From a checkpoint of a small mixture-of-experts model trained on Wikipedia: width 448, 6 picks a token.
Below are experts of layer 4 (counted from 0) of a mixture-of-experts language model. Rows are named router (the router's row for the expert), gate (a neuron's input weights, with its number), up (a neuron's input weights, with its number) and show model dimensions 192-255. Each number is 50 + 10 x the weight over its row's rms, rounded and kept within 0 to 99.
Before each expert's rows: "gets" lists some tokens that make up at least twice as much of what it gets as of all text. This comes from a sample of Wikipedia text that the model never trained on. Tokens count by the router's weight.

# expert 0
gets: " to", " a", " that", " his", " not", " is"
router:40 60 50 43 34 49 31 51 45 51 51 42 68 62 44 45 58 54 66 47 57 52 42 39 22 49 63 48 55 43 64 41 57 43 35 76 50 46 38 41 41 48 39 69 44 46 58 52 40 55 59 51 47 51 62 52 46 38 40 52 34 64 31 40
gate0:39 24 68 45 59 55 36 68 53 44 60 42 46 51 31 47 46 62 49 41 42 58 57 52 31 48 64 58 40 46 76 57 48 61 55 48 53 43 41 59 55 47 53 32 69 46 46 57 40 33 37 39 50 43 33 62 53 48 46 46 49 36 45 43
up0:43 55 51 42 37 49 54 38 58 51 71 45 40 47 51 26 55 58 44 60 54 70 47 38 54 43 58 41 27 64 52 67 63 53 49 50 42 44 49 54 46 39 31 55 71 52 51 30 68 46 33 40 47 34 54 36 44 33 50 53 36 64 46 42
gate1:58 45 42 37 68 42 39 31 54 49 44 44 44 69 48 51 65 65 60 39 55 51 28 45 42 53 54 55 44 32 48 66 46 60 57 65 52 40 70 30 43 50 67 52 50 60 65 34 58 51 65 51 66 57 26 45 74 47 46 52 46 65 45 55
up1:51 58 56 67 62 56 52 54 43 48 60 52 58 43 44 45 53 36 36 51 47 52 41 60 62 45 45 53 63 61 58 36 51 34 50 46 64 58 44 69 52 65 45 53 55 44 61 73 55 52 31 51 46 67 67 64 44 44 53 56 55 34 57 42
gate2:55 46 49 44 49 61 45 43 50 56 62 36 61 43 40 79 57 62 61 44 60 57 46 47 55 57 53 49 57 39 70 43 50 29 43 64 38 57 36 62 54 32 60 53 56 32 38 54 22 25 63 56 69 39 56 43 58 54 48 42 44 62 26 47
up2:54 30 44 34 48 61 46 38 57 53 40 42 54 34 47 65 56 52 48 58 53 57 48 57 62 61 69 39 54 52 49 45 50 39 44 55 52 43 53 57 50 43 70 49 76 60 44 51 32 32 57 43 63 65 64 65 60 39 40 61 65 64 45 51
gate3:36 57 73 51 28 52 53 51 43 57 68 48 49 48 48 56 56 56 42 56 41 63 36 48 46 44 25 53 53 53 54 48 29 61 47 61 62 48 33 62 53 70 54 47 49 31 37 48 51 44 50 36 62 43 58 71 39 56 49 44 39 71 55 54
up3:56 46 45 48 54 52 55 48 48 41 49 52 38 59 54 52 31 50 57 52 47 48 30 55 44 54 44 64 52 58 65 47 69 56 58 27 48 64 56 43 68 44 39 39 58 41 43 43 45 43 55 55 28 48 48 45 72 41 54 45 54 46 44 55
gate4:58 45 37 41 34 38 35 47 50 41 45 38 38 34 46 42 55 41 45 36 46 41 49 84 60 49 44 58 49 23 31 53 32 57 52 56 45 60 46 26 52 62 56 56 50 50 46 31 57 70 42 29 35 45 55 44 54 61 51 58 50 41 29 56
up4:55 58 42 47 37 54 48 57 48 51 37 50 50 52 54 56 60 41 55 37 47 40 37 57 49 43 57 48 44 39 56 53 43 73 42 59 34 42 46 51 50 52 35 44 45 43 49 59 41 63 54 59 40 50 46 66 43 57 41 65 59 56 40 58
gate5:57 36 48 50 53 45 40 43 30 47 58 35 63 35 33 43 44 56 45 28 56 51 58 53 57 45 38 57 42 43 51 40 45 42 54 63 39 39 45 47 54 31 56 56 60 47 54 55 37 68 51 59 49 54 49 51 51 43 43 58 47 54 43 43
up5:33 71 54 60 53 62 46 65 50 54 59 64 55 24 49 53 33 38 45 49 64 49 49 38 40 49 50 51 31 49 61 34 59 62 61 51 47 59 43 46 41 58 33 69 62 51 52 37 29 57 63 52 30 68 56 66 44 42 60 60 38 47 57 50
gate6:35 57 54 59 43 68 37 18 39 40 45 46 36 39 60 54 40 55 35 46 61 59 26 53 46 55 48 64 61 57 52 51 25 51 43 69 54 44 37 61 64 53 36 38 47 43 62 63 47 43 64 60 52 61 33 69 37 30 29 48 41 41 52 33
up6:66 40 47 68 39 48 53 58 36 68 37 64 53 53 43 43 44 43 59 49 39 42 48 46 64 61 50 60 35 55 43 49 56 36 65 30 58 49 56 54 68 31 50 45 34 42 35 65 69 42 59 51 65 59 50 51 33 45 52 50 68 47 48 50
gate7:59 45 38 57 42 44 55 49 46 43 43 36 38 58 49 79 32 63 51 40 45 53 41 57 47 46 50 49 59 40 42 56 44 39 37 45 36 46 60 35 20 50 73 50 33 64 58 63 36 66 34 46 50 40 60 60 63 56 52 53 51 64 40 54
up7:46 62 50 48 49 61 50 53 45 67 55 57 59 39 42 41 45 55 42 60 53 44 68 56 60 41 45 44 48 40 56 46 45 41 48 47 52 52 44 56 41 54 31 48 52 57 34 40 36 48 42 45 59 48 44 59 58 43 41 43 44 62 45 59

# expert 26
gets: " to", " in", " of", " on", " for", " by"
router:46 55 67 47 37 53 46 56 55 64 64 31 53 30 44 48 57 58 63 31 49 39 50 42 38 44 69 38 63 40 63 35 50 37 35 53 44 36 61 43 46 46 49 61 42 47 47 61 48 55 50 57 47 55 66 53 39 45 47 53 42 49 39 51
gate0:48 60 47 51 43 47 49 69 58 58 64 60 51 35 40 67 66 51 47 44 42 59 58 48 51 32 62 46 67 41 58 45 67 46 66 65 45 58 71 39 64 56 54 50 48 56 58 39 38 44 50 47 55 53 60 44 56 59 48 45 40 62 42 63
up0:58 63 58 75 55 57 22 53 49 57 65 43 60 35 55 44 55 31 53 51 51 42 39 52 38 54 37 61 27 44 57 56 37 53 37 48 63 64 52 53 38 38 43 45 52 52 53 45 31 50 50 39 45 39 40 57 34 50 50 40 38 63 57 31
gate1:40 61 34 50 48 51 49 65 45 41 55 33 46 57 41 43 34 48 53 49 56 55 39 55 48 49 45 40 66 60 58 60 52 47 48 54 48 50 54 46 44 46 37 58 53 55 45 43 66 45 60 47 35 43 49 67 52 34 58 53 27 39 36 38
up1:42 41 33 61 57 45 54 44 44 57 64 50 42 54 55 55 53 38 45 53 41 47 42 50 56 35 34 53 53 43 45 44 53 50 47 45 43 39 63 54 56 50 39 43 58 65 53 66 61 52 45 52 59 44 56 63 56 56 64 59 48 55 47 64
gate2:60 59 42 37 30 59 50 59 67 48 41 69 22 56 40 51 48 56 56 24 57 44 48 55 38 52 43 54 62 42 55 52 35 32 48 59 50 56 45 59 63 42 46 49 53 61 63 55 57 53 67 52 51 32 39 56 46 60 63 59 58 38 35 52
up2:45 62 59 53 42 45 39 63 40 38 60 63 54 51 47 59 35 44 66 60 36 43 56 44 63 52 55 44 52 48 70 67 35 49 48 45 45 52 39 47 50 36 27 65 60 56 37 56 50 68 46 51 61 35 52 74 53 41 43 62 40 45 52 41
gate3:48 60 46 60 58 43 70 55 42 47 53 44 57 66 45 32 50 52 56 41 58 49 40 56 50 38 40 63 52 58 50 40 60 38 42 44 32 54 53 35 53 51 35 60 53 61 50 43 56 56 39 44 58 52 61 59 39 48 52 44 53 50 40 40
up3:37 40 51 48 57 54 69 69 60 52 48 45 59 57 55 37 39 45 54 54 47 66 70 48 36 41 29 68 44 62 43 59 49 55 54 39 53 69 62 65 42 64 31 33 60 63 44 45 59 58 37 43 50 55 46 72 38 50 60 64 54 53 39 41
gate4:57 43 50 58 49 58 44 49 62 63 49 55 54 33 39 44 41 44 48 61 52 59 52 58 55 50 37 70 57 44 67 62 74 54 42 46 35 53 47 41 31 58 54 46 39 39 47 44 48 56 56 29 44 57 64 63 43 55 64 66 39 51 52 48
up4:58 68 44 68 39 37 36 45 49 54 65 48 50 45 54 56 48 41 52 60 45 41 42 55 68 25 30 64 45 29 65 45 52 53 50 65 60 40 32 39 57 31 34 62 47 35 55 54 63 51 51 44 49 46 58 52 59 51 39 58 41 69 56 53
gate5:54 55 57 64 57 54 41 41 60 53 54 50 44 50 57 30 54 43 49 58 41 16 42 57 49 42 67 65 43 61 49 65 66 55 50 50 45 29 57 40 58 61 45 50 47 63 59 71 49 53 47 39 67 56 46 64 47 51 30 57 33 38 45 57
up5:43 54 52 48 41 52 49 42 30 53 33 50 47 38 46 68 39 37 45 67 46 63 40 52 50 44 49 58 54 50 54 58 33 55 32 53 50 56 39 36 55 42 47 54 56 46 58 60 52 50 61 65 39 61 51 59 44 57 60 50 28 47 32 56
gate6:40 52 60 41 45 65 48 51 46 43 53 36 30 26 42 66 45 36 47 56 52 47 63 62 56 56 51 69 52 67 53 54 40 61 55 54 55 59 56 30 46 59 35 33 45 60 47 50 33 51 57 40 39 57 50 39 56 48 51 64 51 43 61 49
up6:52 45 46 33 58 49 71 55 56 48 46 49 51 60 33 57 57 46 54 50 52 60 60 61 54 42 56 36 62 44 59 50 64 47 47 35 38 30 52 52 53 48 77 44 53 44 57 61 59 48 55 52 66 49 47 38 66 55 55 47 46 43 63 45
gate7:37 37 48 65 52 42 53 49 53 63 60 38 57 43 73 54 54 44 36 37 53 46 33 42 42 53 52 48 44 40 57 54 54 44 49 34 56 50 60 32 43 66 48 47 41 54 49 66 46 44 43 63 76 48 38 56 61 46 55 47 36 46 67 48
up7:56 61 39 53 55 53 48 41 51 29 54 51 44 62 32 44 55 67 67 53 47 50 72 62 54 23 50 46 51 56 32 40 44 56 33 59 48 57 39 62 68 37 34 56 40 64 51 31 59 50 73 46 46 70 45 46 56 55 47 62 53 53 36 41

# expert 42
gets: " and", " for", " in", " on", " of", " as"
router:50 43 56 41 41 57 50 56 40 50 63 39 68 39 47 57 49 28 50 32 56 45 40 49 54 48 55 44 51 41 57 43 53 31 57 57 58 48 34 49 61 46 30 57 48 29 39 61 45 55 41 55 42 61 57 57 38 50 52 52 36 44 60 42
gate0:45 45 37 36 34 35 60 64 72 54 54 51 65 51 40 38 50 44 78 53 51 65 38 60 22 52 31 44 50 54 58 54 47 51 48 48 41 51 37 47 40 32 63 50 46 36 56 55 53 65 39 54 52 50 61 64 50 52 58 57 72 53 57 52
up0:39 65 60 67 71 35 61 38 42 65 42 52 45 37 49 43 49 53 23 31 48 40 68 40 50 34 68 68 51 42 47 74 50 66 48 50 56 54 60 44 68 70 45 59 36 48 50 38 38 48 61 58 61 65 50 38 68 52 42 41 36 58 39 59
gate1:53 42 52 59 49 46 44 54 52 50 42 47 38 63 47 49 49 52 46 45 57 63 24 46 63 63 38 59 66 47 59 40 50 67 43 37 49 62 39 47 59 41 47 61 50 59 42 32 67 50 41 52 61 66 45 44 50 55 45 45 57 52 63 56
up1:44 44 67 51 29 43 50 38 46 41 45 54 65 58 56 47 42 54 49 67 47 47 44 49 42 42 46 54 60 68 60 48 61 60 39 62 63 44 58 66 59 40 45 59 64 43 41 54 36 50 36 47 30 52 49 38 33 54 43 65 64 56 67 37
gate2:50 50 51 52 33 48 31 59 32 62 61 52 68 56 44 51 53 42 46 34 45 44 65 61 58 49 49 38 60 57 33 58 84 57 72 46 56 44 59 46 69 56 63 42 61 59 48 51 48 58 40 32 38 47 37 45 55 34 38 62 40 75 47 31
up2:47 63 26 56 15 40 70 59 52 44 43 42 59 53 50 58 50 55 42 38 50 56 27 67 73 54 51 56 54 63 38 53 65 52 34 46 67 52 48 44 56 68 54 46 37 45 44 47 70 56 68 40 27 63 43 49 44 58 41 55 35 63 29 45
gate3:38 50 38 40 53 50 70 56 60 55 63 47 45 59 41 39 45 49 68 28 59 46 46 41 55 60 73 65 57 44 42 59 70 37 58 54 52 41 35 61 60 63 35 60 48 29 37 31 34 57 52 39 54 50 23 42 37 55 50 35 48 56 60 33
up3:66 43 60 59 57 56 42 47 53 44 50 67 40 53 46 42 57 45 57 73 44 64 50 56 45 57 42 46 55 49 62 43 39 51 44 55 55 49 47 48 34 45 59 38 38 58 54 48 47 44 60 50 46 36 64 48 54 60 54 70 42 43 50 59
gate4:43 40 68 58 55 36 71 53 44 56 40 58 50 37 45 50 56 55 42 56 60 44 46 43 64 42 42 32 60 59 33 46 38 65 39 56 40 67 48 66 47 52 54 57 57 57 41 49 62 41 42 39 59 52 52 46 41 52 58 57 45 34 61 68
up4:35 57 48 44 54 43 47 47 41 48 21 63 39 21 59 49 55 39 56 56 51 56 29 39 61 57 47 54 51 51 67 62 45 60 36 50 54 44 56 28 37 43 64 51 53 61 35 50 50 50 55 57 56 47 65 55 50 40 62 41 46 54 39 58
gate5:31 50 50 43 39 55 43 30 49 52 46 58 43 55 40 50 48 44 52 45 35 42 52 62 57 44 45 53 45 74 35 55 62 59 43 61 62 55 46 61 52 47 40 80 34 38 48 28 53 48 54 66 55 32 40 60 43 44 62 52 69 43 43 45
up5:44 36 30 32 55 66 52 38 52 54 53 53 64 33 63 59 47 66 53 33 56 53 50 56 52 51 51 49 45 48 44 64 42 49 46 52 49 39 46 45 57 52 58 45 59 68 80 48 49 54 48 53 53 50 57 64 70 35 67 55 55 60 47 48
gate6:33 51 47 56 45 52 53 66 39 40 47 40 64 35 58 60 55 46 74 52 44 38 42 34 58 42 50 70 51 35 75 51 40 53 37 38 67 58 43 41 45 38 50 51 39 46 47 44 39 34 75 52 53 50 55 72 42 50 34 49 23 54 50 56
up6:45 59 42 50 50 56 57 66 52 37 50 49 57 50 37 66 41 44 62 32 57 63 52 58 61 69 54 63 48 26 57 54 48 46 42 39 42 50 44 68 42 44 58 29 45 35 42 54 34 48 59 51 48 32 57 57 54 49 58 55 37 59 53 46
gate7:54 56 60 48 44 67 60 44 37 43 64 41 53 52 60 50 31 47 33 39 56 54 41 26 34 50 48 67 55 46 61 45 50 31 67 57 44 55 45 42 54 48 46 48 58 60 35 62 40 59 28 53 39 46 31 64 62 62 59 35 49 53 57 58
up7:58 35 65 44 63 66 57 40 40 59 54 58 45 45 35 50 54 58 44 52 56 47 57 35 70 52 51 67 60 52 37 43 62 31 54 40 57 43 36 56 30 53 49 42 48 58 24 47 55 49 39 44 28 55 35 48 56 49 39 40 40 44 53 47